Below are experts of layer 10 (counted from 0) of a mixture-of-experts language model. Rows are named gate (a neuron's input weights, with its number), up (a neuron's input weights, with its number), down (a neuron's output weights, with its number) and show model dimensions 576-671. Each number is 50 + 12 x the weight over its row's rms, rounded and kept within 0 to 99.
Before each expert's rows: a language model's description of what the expert responds to. This comes from a sample of Wikipedia text that the model never trained on.

# expert 0
Description: Quantity digits and number words. Digits inside measurements and table figures, plus spelled-out counts like six, million, few, in specs such as 26'0' PS.
gate0:46 56 60 59 66 42 46 70 20 58 67 62 55 35 44 37 39 41 26 53 60 39 47 36 50 56 46 67 64 51 51 30 55 59 48 23 58 63 51 59 66 52 45 50 57 56 48 65 35 51 40 47 41 68 64 58 70 58 46 44 40 50 60 55 50 42 54 59 47 37 38 38 69 66 42 60 27 79 66 55 48 43 47 69 38 56 64 53 50 41 60 47 49 48 58 74
up0:67 42 43 57 32 46 44 40 51 47 70 63 17 64 47 61 31 55 70 66 30 35 42 47 52 51 52 58 47 50 59 57 46 39 46 54 51 45 30 63 57 40 55 67 36 38 48 13 63 41 50 54 53 41 43 41 65 69 71 54 55 47 66 38 44 65 49 49 44 26 68 44 60 49 35 33 46 45 44 44 50 69 41 47 43 68 48 51 64 69 43 41 50 55 38 58
down0:69 32 26 53 63 61 48 51 28 58 48 48 68 57 60 52 49 33 61 50 37 58 40 43 38 61 56 52 66 36 32 48 44 67 77 31 49 53 49 47 55 47 63 64 53 44 53 31 45 37 50 36 64 61 46 42 56 44 59 45 45 52 64 61 41 74 38 70 62 33 48 34 80 36 33 48 59 80 33 48 45 46 44 45 52 49 74 37 44 63 41 48 40 38 48 60

# expert 30
Description: Years and chemical names. Final digits of years in parentheses, chemical IUPAC name pieces, coordinate units like °E, and –present in date ranges.
gate0:56 63 75 52 45 46 38 29 41 53 61 56 52 48 54 53 59 73 62 31 38 38 54 31 42 65 33 46 68 34 57 56 45 39 38 42 73 48 54 50 55 45 38 67 57 42 33 32 61 44 58 33 43 34 51 64 56 45 42 73 53 56 55 77 58 15 63 36 71 59 68 45 35 07 46 49 49 44 43 41 31 29 55 32 47 56 41 41 53 49 36 62 50 43 46 56
up0:51 47 35 59 48 61 60 37 68 67 72 62 48 31 54 39 57 57 56 56 61 45 54 45 56 54 56 45 31 59 52 39 55 34 59 46 62 44 47 46 67 54 61 40 33 33 70 61 63 35 25 54 46 44 63 64 64 54 48 52 42 44 41 66 41 61 59 55 51 41 40 27 41 43 38 55 27 50 45 45 51 59 47 52 53 46 59 52 48 71 59 54 80 44 44 55
down0:63 31 85 43 49 60 59 51 47 32 46 40 58 60 52 38 58 36 48 41 74 55 56 53 32 42 48 58 41 59 65 66 69 60 54 53 40 20 59 61 24 59 51 67 27 65 68 53 37 38 43 35 48 45 49 53 58 40 37 36 48 53 73 59 29 60 53 61 63 55 52 80 30 56 41 39 26 49 45 66 48 51 46 53 38 38 46 64 46 55 62 63 51 68 53 54

# expert 33
Description: Perfect auxiliaries and URLs. The auxiliaries has, have, had before been, and small pieces inside URLs or German and Scandinavian compound words.
gate0:49 29 52 41 37 56 55 56 76 63 55 67 17 59 42 31 30 23 44 29 51 64 50 49 27 71 61 62 58 47 61 38 46 50 63 68 40 57 51 57 63 49 43 45 58 52 53 28 36 42 49 58 49 51 51 61 45 61 34 70 45 46 61 69 70 48 55 63 50 36 69 48 44 54 47 49 49 61 46 55 32 49 34 57 29 54 45 45 73 49 52 59 63 27 39 51
up0:48 55 36 54 44 54 63 61 52 53 56 57 58 46 45 60 38 87 51 51 49 56 76 16 57 63 50 53 64 33 54 19 30 53 30 68 39 70 77 67 41 64 46 62 48 38 48 38 57 41 51 33 68 40 50 55 62 58 43 38 50 58 50 63 35 35 37 60 29 53 65 48 61 26 59 45 36 30 56 64 59 59 31 65 48 39 67 43 52 41 52 42 56 52 63 66
down0:43 52 59 62 53 49 39 47 37 80 58 60 53 43 47 53 65 53 35 43 42 63 60 61 60 44 28 55 45 41 40 51 54 38 41 65 47 64 43 49 30 60 18 49 53 46 37 63 36 41 21 42 55 53 45 53 65 32 60 50 55 64 49 54 51 53 54 36 61 29 48 64 81 57 68 61 58 59 52 65 64 37 36 45 38 41 47 29 68 56 54 41 42 46 28 39

# expert 14
Description: Spaces before numbers. Bare space tokens before digits in tables, scores, dates and lists, plus opening parentheses and table row ends, such as "– 27 March", "6–2, 0–6, 6–4".
gate0:48 44 54 48 54 57 73 52 34 52 40 75 37 12 37 46 58 40 44 73 30 58 66 32 51 39 57 60 40 41 37 46 67 41 42 37 51 33 47 44 47 45 65 53 54 48 52 46 54 55 43 52 56 59 49 39 54 58 39 39 52 50 41 61 52 71 49 43 53 39 44 53 50 49 49 60 51 77 41 50 60 43 44 71 43 62 48 39 48 65 45 62 53 58 45 27
up0:40 51 41 28 34 38 45 64 60 52 54 49 47 94 63 49 55 59 32 42 56 42 39 52 56 76 43 48 60 60 61 55 36 51 64 19 65 67 29 32 39 65 56 64 36 30 26 62 26 59 49 51 70 24 51 54 57 46 51 58 35 61 31 39 47 36 71 67 26 32 53 64 50 61 34 67 58 25 44 53 48 54 67 41 51 22 58 47 43 40 50 61 69 61 61 31
down0:57 57 52 41 69 44 24 48 52 55 36 55 51 63 48 62 52 50 43 49 58 42 54 55 44 42 68 47 61 54 53 47 66 54 51 25 66 27 38 50 53 39 45 45 52 32 85 36 40 43 29 57 37 47 44 36 51 57 68 44 32 83 50 22 42 75 61 58 50 75 69 52 41 47 30 56 48 64 47 61 47 49 30 60 37 53 44 41 35 55 52 54 59 36 47 35

# expert 24
Description: Modal verbs and date digits. Modal verbs like can, could, would, must, plus the first digit of day numbers in dates, as in December '1'0.
gate0:58 30 63 34 54 49 62 50 53 57 33 47 65 58 60 40 44 48 45 54 55 29 43 50 32 46 65 60 42 40 47 42 61 51 64 53 58 55 51 36 31 55 72 39 49 48 58 56 49 35 42 64 52 50 62 61 47 69 29 58 49 44 42 63 52 42 55 53 54 51 77 60 33 43 65 57 84 48 31 52 46 53 44 60 48 47 56 51 41 57 36 53 43 44 41 39
up0:37 78 66 41 47 66 45 45 68 60 50 40 62 43 35 41 30 54 60 40 42 38 35 56 46 67 37 79 67 58 31 48 48 64 35 66 48 38 50 31 65 75 37 58 47 40 55 27 53 43 46 50 81 47 58 46 42 22 49 51 57 52 66 32 50 48 36 58 61 52 45 34 62 51 42 39 40 76 55 25 58 46 30 48 49 55 39 59 60 45 50 38 53 69 73 65
down0:63 23 39 48 56 45 49 60 57 33 43 34 62 50 46 35 37 56 58 61 49 48 40 61 61 58 57 46 61 47 46 43 44 41 66 57 30 59 60 48 54 56 64 44 52 39 63 44 48 62 50 54 70 56 44 55 48 45 59 60 46 43 44 69 51 64 51 34 49 69 52 58 34 49 32 61 63 20 46 57 58 52 25 34 61 30 69 35 44 43 48 52 49 33 35 61

# expert 51
Description: Name-initial pieces. First pieces of surnames, taxon authors and place names, such as Sch, McC, Br, Stap, often in species lists.
gate0:75 50 44 51 32 80 66 21 53 48 42 61 43 61 67 69 44 44 53 55 35 40 63 52 67 40 62 45 54 52 59 78 60 49 42 51 49 56 57 39 42 57 63 51 66 44 62 73 48 33 50 37 73 68 57 61 52 48 56 57 52 57 46 65 61 41 50 49 39 43 62 45 64 72 45 57 49 43 42 60 36 37 55 56 54 50 31 43 40 45 52 39 44 60 66 52
up0:51 41 64 08 56 36 46 53 49 32 53 45 56 34 58 55 57 45 52 45 66 49 46 42 59 59 48 60 55 72 46 55 32 39 50 50 31 49 61 39 61 49 53 44 50 32 42 37 52 65 25 51 75 41 39 31 44 59 57 55 43 50 44 50 72 51 43 50 61 30 60 38 32 62 62 26 57 66 60 40 69 70 45 47 57 57 44 68 38 45 33 67 48 77 42 48
down0:31 45 49 66 47 44 58 67 41 38 64 49 42 23 71 31 35 53 50 31 59 47 50 40 30 49 62 66 34 75 49 29 55 50 20 49 53 51 56 46 59 48 40 34 39 68 27 45 53 53 55 27 76 37 41 52 57 64 41 44 41 29 47 51 36 35 52 28 36 35 86 56 44 54 65 53 54 63 38 67 78 47 38 31 53 48 73 62 57 58 47 54 48 51 40 45

# expert 27
Description: Spaces before model numbers. Space or digit pieces before numbers in model names, scores and tables, such as Class 31, GT 3.0, plus politician and member.
gate0:45 41 52 56 55 51 74 42 47 64 38 58 48 67 50 53 56 45 51 49 47 46 57 38 73 62 59 41 59 51 45 71 37 49 41 48 22 64 49 44 36 53 57 50 26 67 34 40 49 34 54 32 55 47 30 42 60 52 63 31 70 33 42 61 62 73 43 31 52 52 38 49 62 61 69 33 68 52 45 41 60 64 58 53 31 56 30 54 60 74 61 58 71 32 46 62
up0:55 25 51 56 48 34 52 53 38 50 45 45 46 70 63 72 36 43 27 25 71 36 55 50 60 54 47 54 59 63 44 64 48 48 47 54 58 43 35 41 33 54 47 47 56 47 38 44 67 41 67 47 27 69 40 51 46 32 62 37 19 71 61 53 62 45 41 45 51 49 46 53 49 54 95 54 54 63 53 16 42 51 62 56 60 38 57 51 41 46 46 40 51 38 38 51
down0:53 51 63 23 62 53 42 45 57 42 41 56 35 37 56 40 47 42 37 41 52 50 34 55 47 39 57 54 43 46 61 41 55 45 62 55 45 64 49 83 67 53 51 40 78 52 43 67 60 30 65 37 51 25 21 52 45 43 55 51 33 35 41 52 63 31 44 72 47 47 37 33 69 52 38 18 52 75 58 31 72 29 53 52 60 67 59 62 47 48 36 47 53 55 54 44

# expert 63
Description: Word-start pieces, technical text. Opening pieces of words after hyphens, quotes or articles, like Fl-ash, tape-worm, d-arwinist, plus water and air in technical specs.
gate0:51 33 31 46 49 53 68 42 58 51 68 46 61 53 61 64 60 59 51 57 41 53 54 46 82 53 54 40 43 24 65 64 47 53 47 55 52 61 52 72 28 36 69 63 53 43 49 55 61 42 44 21 46 47 39 38 66 38 55 48 56 43 51 36 44 42 53 50 34 34 50 59 49 39 29 77 47 41 52 30 59 59 57 56 42 42 60 58 36 58 43 71 55 58 55 29
up0:57 66 62 63 45 48 57 74 83 48 57 45 49 51 36 30 57 71 67 63 25 31 45 53 66 34 64 46 40 54 73 38 38 82 61 26 53 49 60 58 31 45 37 33 48 41 52 47 71 34 36 68 53 36 42 44 80 50 29 60 52 63 65 77 50 42 46 21 64 32 39 50 53 48 53 28 43 24 56 48 63 42 48 35 51 48 55 43 66 26 33 37 15 43 60 64
down0:26 38 51 38 62 21 35 27 50 58 66 60 47 60 33 35 58 72 53 67 55 59 88 65 61 48 47 49 54 46 44 50 46 49 43 64 40 38 68 56 69 67 40 51 46 44 53 47 36 50 58 44 61 43 26 59 47 50 63 57 63 45 51 32 30 49 70 43 38 39 40 55 67 68 38 53 53 73 45 65 41 55 59 36 76 44 51 46 51 51 45 69 41 56 72 57

# expert 52
Description: Place names and spaces. Starts of place names and the space before years or numbers, in geography and biography text, such as San, Puerto, Hong, North.
gate0:49 44 60 54 68 59 46 57 59 46 58 45 50 52 66 20 33 53 35 39 55 60 63 45 53 65 42 44 43 57 45 59 41 34 51 68 52 35 53 30 48 28 41 37 52 43 53 49 44 58 47 44 49 51 65 47 54 52 46 51 37 66 56 38 47 57 71 63 48 49 55 60 44 59 54 42 51 62 56 66 50 51 30 29 57 47 34 45 34 33 56 35 61 53 40 43
up0:53 49 34 60 63 56 48 48 14 53 43 32 48 44 64 49 39 57 42 62 45 56 54 40 56 53 32 44 51 44 35 56 72 61 49 73 52 56 43 48 46 36 53 42 34 51 61 46 50 79 60 45 40 43 26 49 39 44 41 64 44 60 41 52 41 46 33 46 74 56 43 45 49 64 39 58 42 50 36 44 57 55 59 34 47 65 42 44 77 59 51 49 62 18 44 64
down0:62 54 47 61 52 69 42 78 57 45 66 33 43 60 47 31 47 50 63 57 60 50 57 47 33 54 67 64 49 40 58 47 61 33 57 67 50 43 53 55 58 74 25 33 67 83 54 58 41 35 63 52 57 75 42 49 39 56 63 50 49 70 35 57 51 39 46 48 62 46 62 59 62 49 46 53 42 24 42 68 60 56 67 38 55 56 57 55 64 65 67 65 46 63 48 20

# expert 11
Description: List and table openers. Punctuation and first tokens of list items and table rows (-, |, colons, commas), country codes, given names, and possessives its, their, southern.
gate0:62 72 34 48 38 51 48 57 40 48 56 42 49 45 45 41 41 58 54 38 39 53 56 45 68 51 51 34 37 50 63 51 21 66 58 65 54 61 50 32 65 66 43 55 62 53 74 46 48 46 54 67 61 69 54 47 51 51 49 34 58 49 57 68 35 45 59 67 53 52 73 54 26 29 50 34 27 73 59 42 60 66 56 59 57 56 45 44 41 48 66 49 59 58 55 42
up0:33 42 60 51 41 44 56 35 46 60 43 41 28 42 46 27 46 55 48 54 49 41 55 39 42 50 58 44 54 30 47 63 65 53 33 65 45 66 46 57 52 38 55 61 36 54 47 56 49 49 53 51 74 52 58 36 54 55 44 39 57 64 45 51 59 46 35 42 73 48 18 51 58 64 41 27 72 46 51 51 60 60 59 35 42 55 36 37 50 45 58 56 33 58 47 30
down0:59 59 55 57 52 47 38 42 53 52 58 40 59 36 33 42 45 58 60 56 54 56 43 57 26 63 50 63 48 43 57 69 70 41 57 71 54 45 48 41 50 48 63 40 38 71 33 52 63 58 59 46 77 52 47 47 39 66 63 53 47 41 42 43 37 25 42 29 26 64 47 54 61 35 50 41 71 50 34 44 65 54 69 52 45 35 53 40 74 45 50 61 51 15 75 56

# expert 50
Description: Digits and had. Single digits inside decimals, coordinates, percentages, ISBNs and formulas, plus the auxiliaries had, have, has, such as 23.5, 76.6%, O3.
gate0:58 62 48 46 50 55 48 49 64 30 55 40 37 58 59 49 52 51 49 65 53 67 53 61 52 60 64 55 40 56 71 46 41 51 50 50 48 46 57 49 57 49 23 43 62 47 28 62 65 44 42 52 64 37 59 47 48 57 40 46 51 30 69 41 62 49 60 59 63 51 43 42 46 78 65 38 40 30 46 57 76 55 41 64 43 53 54 41 42 65 62 59 34 53 64 63
up0:50 56 42 42 44 50 31 47 48 33 74 63 57 38 66 43 52 65 62 55 61 61 46 50 46 57 38 70 30 68 75 68 53 44 50 50 61 47 40 69 56 34 16 46 54 51 37 45 50 48 50 53 76 32 38 48 50 47 54 37 75 37 44 35 30 50 57 51 73 43 16 46 39 46 38 23 59 45 47 54 27 32 35 44 49 48 40 56 64 51 63 64 66 69 61 59
down0:43 51 67 45 38 35 36 34 62 35 57 66 68 81 44 66 54 66 58 59 60 63 61 44 35 57 59 50 48 50 47 43 51 46 56 47 43 61 46 54 41 41 41 32 52 46 46 58 31 56 46 64 46 47 25 72 48 34 50 40 45 35 60 44 30 41 63 40 46 35 40 58 52 36 43 50 63 39 48 60 76 60 50 34 43 47 56 29 60 42 64 69 51 62 49 82

# expert 1
Description: Digits and line ends. Digit pieces inside years, dates and centuries (1'5'th, 19'6'7), line breaks after list items or sentences, and the pronoun "one".
gate0:30 56 53 33 38 50 53 63 35 58 50 57 40 57 51 33 44 66 48 37 41 53 33 43 31 47 40 41 52 47 47 58 56 45 62 22 69 50 68 47 51 24 50 54 53 50 50 45 40 40 52 73 31 49 39 62 43 50 36 58 50 51 40 50 45 44 41 40 63 48 52 41 58 37 59 29 44 48 73 39 55 57 39 56 33 29 47 32 46 55 58 54 79 32 52 37
up0:58 49 61 35 55 55 35 53 41 55 56 27 55 41 53 31 45 60 35 38 42 54 22 49 18 44 56 39 31 62 57 41 64 48 56 70 39 44 43 44 46 50 45 33 42 50 43 44 24 69 44 36 59 48 39 63 37 65 50 43 58 46 50 37 53 48 39 54 27 58 53 60 42 40 51 66 50 63 34 55 53 52 35 30 78 44 50 50 58 62 56 61 57 58 40 67
down0:59 39 33 43 36 34 32 45 69 53 74 42 60 39 54 39 49 38 50 61 20 39 53 48 30 53 32 59 31 51 63 54 45 43 50 44 72 59 45 43 39 64 45 47 33 34 53 50 49 59 40 42 34 64 39 27 39 72 46 55 41 34 67 43 49 32 58 60 65 60 60 67 59 40 58 55 12 54 42 41 59 56 48 58 53 61 52 42 52 59 56 45 57 71 31 70

# expert 29
Description: Surname and Latin endings. Surnames (Smith, Jones, Johnson) and word-final pieces of Slavic surnames and Latin species epithets, such as -ski, -ensis, -osa, -ius.
gate0:59 36 64 62 47 46 44 49 53 54 44 54 45 62 55 38 44 39 62 60 63 35 48 67 48 39 41 62 72 61 47 40 17 38 37 48 38 54 50 71 62 44 31 37 39 68 39 58 31 36 30 63 41 46 54 46 64 48 60 45 41 45 61 36 36 38 46 56 45 44 42 39 50 54 63 52 40 56 49 45 42 76 51 33 35 43 40 48 51 36 49 65 30 70 45 38
up0:53 39 45 67 47 53 63 47 59 67 70 56 52 29 63 56 48 40 67 34 39 58 68 35 40 84 47 54 48 60 30 61 60 40 52 37 53 70 27 50 34 49 30 52 65 35 45 64 60 43 45 70 25 65 54 51 47 61 58 60 74 56 52 57 41 42 42 68 39 39 47 55 44 31 52 69 42 31 60 38 57 35 56 73 63 81 41 52 59 47 41 41 51 55 52 58
down0:62 55 54 44 70 38 44 45 44 44 47 73 39 41 50 43 59 31 54 49 17 58 36 60 44 43 49 61 40 39 60 42 48 42 69 49 45 43 19 63 56 38 69 57 51 35 60 32 50 50 33 71 14 42 46 44 42 31 55 60 58 58 53 55 57 38 40 53 71 76 71 45 71 32 29 40 42 62 56 69 47 58 51 43 41 51 62 55 43 45 69 74 60 38 33 43

# expert 47
Description: South Asian and Thai names. Pieces of Indian, Tamil, Malayalam and Thai names and film or song titles in cast lists, plus common first names like Jay, Chris, Jennifer.
gate0:57 47 36 50 35 52 59 43 55 62 57 37 32 43 47 43 43 37 50 46 51 46 35 60 44 43 38 49 49 54 50 72 68 69 78 73 47 50 61 52 46 32 60 55 42 45 42 58 43 69 53 53 43 35 28 73 39 56 47 36 69 52 46 44 70 38 38 61 55 48 55 30 54 51 50 39 70 40 59 36 37 56 56 62 54 53 53 43 42 54 50 51 42 51 33 55
up0:43 35 36 37 46 61 62 50 75 30 40 43 40 67 43 49 27 39 44 45 32 52 48 52 66 44 33 52 51 64 55 65 53 46 40 50 65 67 50 51 34 44 27 37 53 97 57 37 39 50 47 46 31 47 50 50 55 45 44 59 49 71 82 54 61 39 63 38 45 46 67 38 55 34 68 51 66 49 27 62 44 76 64 42 64 70 52 39 38 43 61 67 44 46 68 37
down0:54 47 62 46 55 44 44 45 68 44 63 53 40 45 54 47 39 49 64 44 41 26 66 39 42 47 29 51 54 53 37 45 74 47 27 55 34 54 41 53 48 26 50 43 55 49 56 64 58 51 65 56 48 40 54 64 72 76 50 57 59 66 50 64 70 44 51 63 39 34 42 56 58 72 44 56 38 55 50 28 55 49 34 50 56 46 48 52 40 55 58 47 49 64 57 63

# expert 39
Description: Digits within numbers. Digits continuing a number such as years, scores and unit numbers, plus spelled-out numbers like four, ten and Roman numerals.
gate0:32 50 73 28 70 61 57 40 35 48 56 42 41 43 36 36 52 55 41 38 51 65 39 53 27 61 47 65 47 51 30 51 42 33 48 61 59 58 36 42 61 55 42 56 35 31 56 60 30 46 64 69 53 97 43 57 41 67 26 70 46 46 58 58 42 47 56 69 27 65 42 54 38 34 43 36 43 64 49 57 62 55 48 67 46 45 56 34 55 37 55 57 66 49 59 44
up0:50 65 55 54 37 22 28 46 38 36 55 45 66 53 32 51 63 35 45 50 77 58 41 36 52 49 56 49 45 44 70 42 47 50 60 56 52 54 63 35 41 37 74 64 50 54 35 46 57 56 54 58 31 49 59 32 30 42 68 54 48 59 50 37 52 42 54 36 61 28 20 39 49 67 36 53 57 52 53 48 34 71 38 45 29 28 58 50 56 28 30 67 58 50 44 60
down0:43 59 64 41 62 25 42 48 64 58 66 48 37 48 30 50 67 29 38 51 27 43 55 50 48 50 46 54 49 79 71 68 55 49 45 49 60 53 29 54 55 59 36 41 43 39 59 66 38 59 33 48 57 63 51 46 45 41 37 53 46 46 45 61 45 60 48 57 69 43 47 47 30 67 70 23 37 47 58 48 64 65 72 42 51 59 51 30 54 54 46 51 65 59 72 53

# expert 48
Description: Table cells and infobox labels. Row numbers and cell digits starting table rows, plus infobox field labels like Location, Born, Genus, Coordinates.
gate0:74 40 43 47 57 62 44 58 45 64 34 50 59 73 65 49 48 49 45 46 47 67 58 71 47 49 35 52 34 45 44 59 37 49 65 56 59 74 40 81 42 55 52 52 60 54 48 58 66 51 51 40 62 21 51 23 43 47 35 38 59 45 31 61 58 53 43 73 70 56 40 45 54 59 42 63 39 30 72 44 53 47 47 55 49 58 58 53 47 40 45 47 45 30 52 57
up0:70 27 43 39 69 62 60 62 27 55 38 37 55 50 27 58 54 18 39 45 38 42 54 69 65 55 48 48 30 51 64 46 52 44 60 67 59 60 40 57 59 53 65 54 60 40 75 48 57 40 55 57 53 56 37 46 64 39 42 27 56 51 34 60 50 63 27 87 58 50 40 55 23 41 38 53 40 39 38 39 75 48 62 56 66 50 37 47 41 28 32 41 59 40 62 66
down0:52 73 33 61 61 53 55 66 43 61 64 29 52 70 71 42 32 51 63 51 59 28 55 25 40 58 59 40 43 55 55 26 62 49 30 39 47 77 39 78 47 43 56 62 61 51 57 41 65 53 37 48 49 56 56 47 69 32 40 75 47 73 31 83 47 58 44 52 36 65 60 44 49 69 68 42 51 38 47 49 39 65 50 56 44 51 32 39 44 52 58 52 47 35 55 67

# expert 19
Description: Person names and pronouns. Personal names and surname pieces (William, Smith, Grenf-ell) and subject pronouns he/she, often as sentence subject before "was" in biographies.
gate0:52 69 57 43 49 44 52 76 61 32 33 30 45 26 56 29 58 55 63 57 42 77 53 50 73 45 66 67 38 40 59 48 52 51 44 54 35 57 28 50 44 40 29 52 55 55 27 33 38 39 40 48 00 49 48 34 47 51 27 44 35 54 51 54 65 65 61 55 52 40 36 53 36 47 55 50 78 45 52 42 43 49 62 46 71 64 59 39 33 51 71 54 46 55 61 57
up0:51 44 58 52 53 30 58 43 36 59 55 46 50 57 42 64 57 43 80 37 42 66 50 60 49 49 22 64 33 49 51 49 50 38 47 49 31 50 19 53 47 45 58 55 61 71 50 49 24 36 28 71 31 51 37 50 33 59 34 52 20 35 40 42 69 44 55 51 59 37 26 52 49 49 62 43 57 48 62 51 36 48 38 61 58 41 49 46 48 52 58 58 34 55 56 56
down0:38 54 48 41 36 47 59 44 47 35 55 49 67 65 59 42 52 60 47 29 23 62 49 51 50 61 32 61 51 58 64 66 70 49 59 33 43 66 73 50 24 25 39 63 43 70 60 53 55 60 26 59 31 74 35 30 62 55 39 37 62 63 27 57 58 55 68 43 66 33 39 50 46 46 69 51 47 32 57 43 53 69 30 61 54 28 56 34 34 70 65 53 46 48 44 61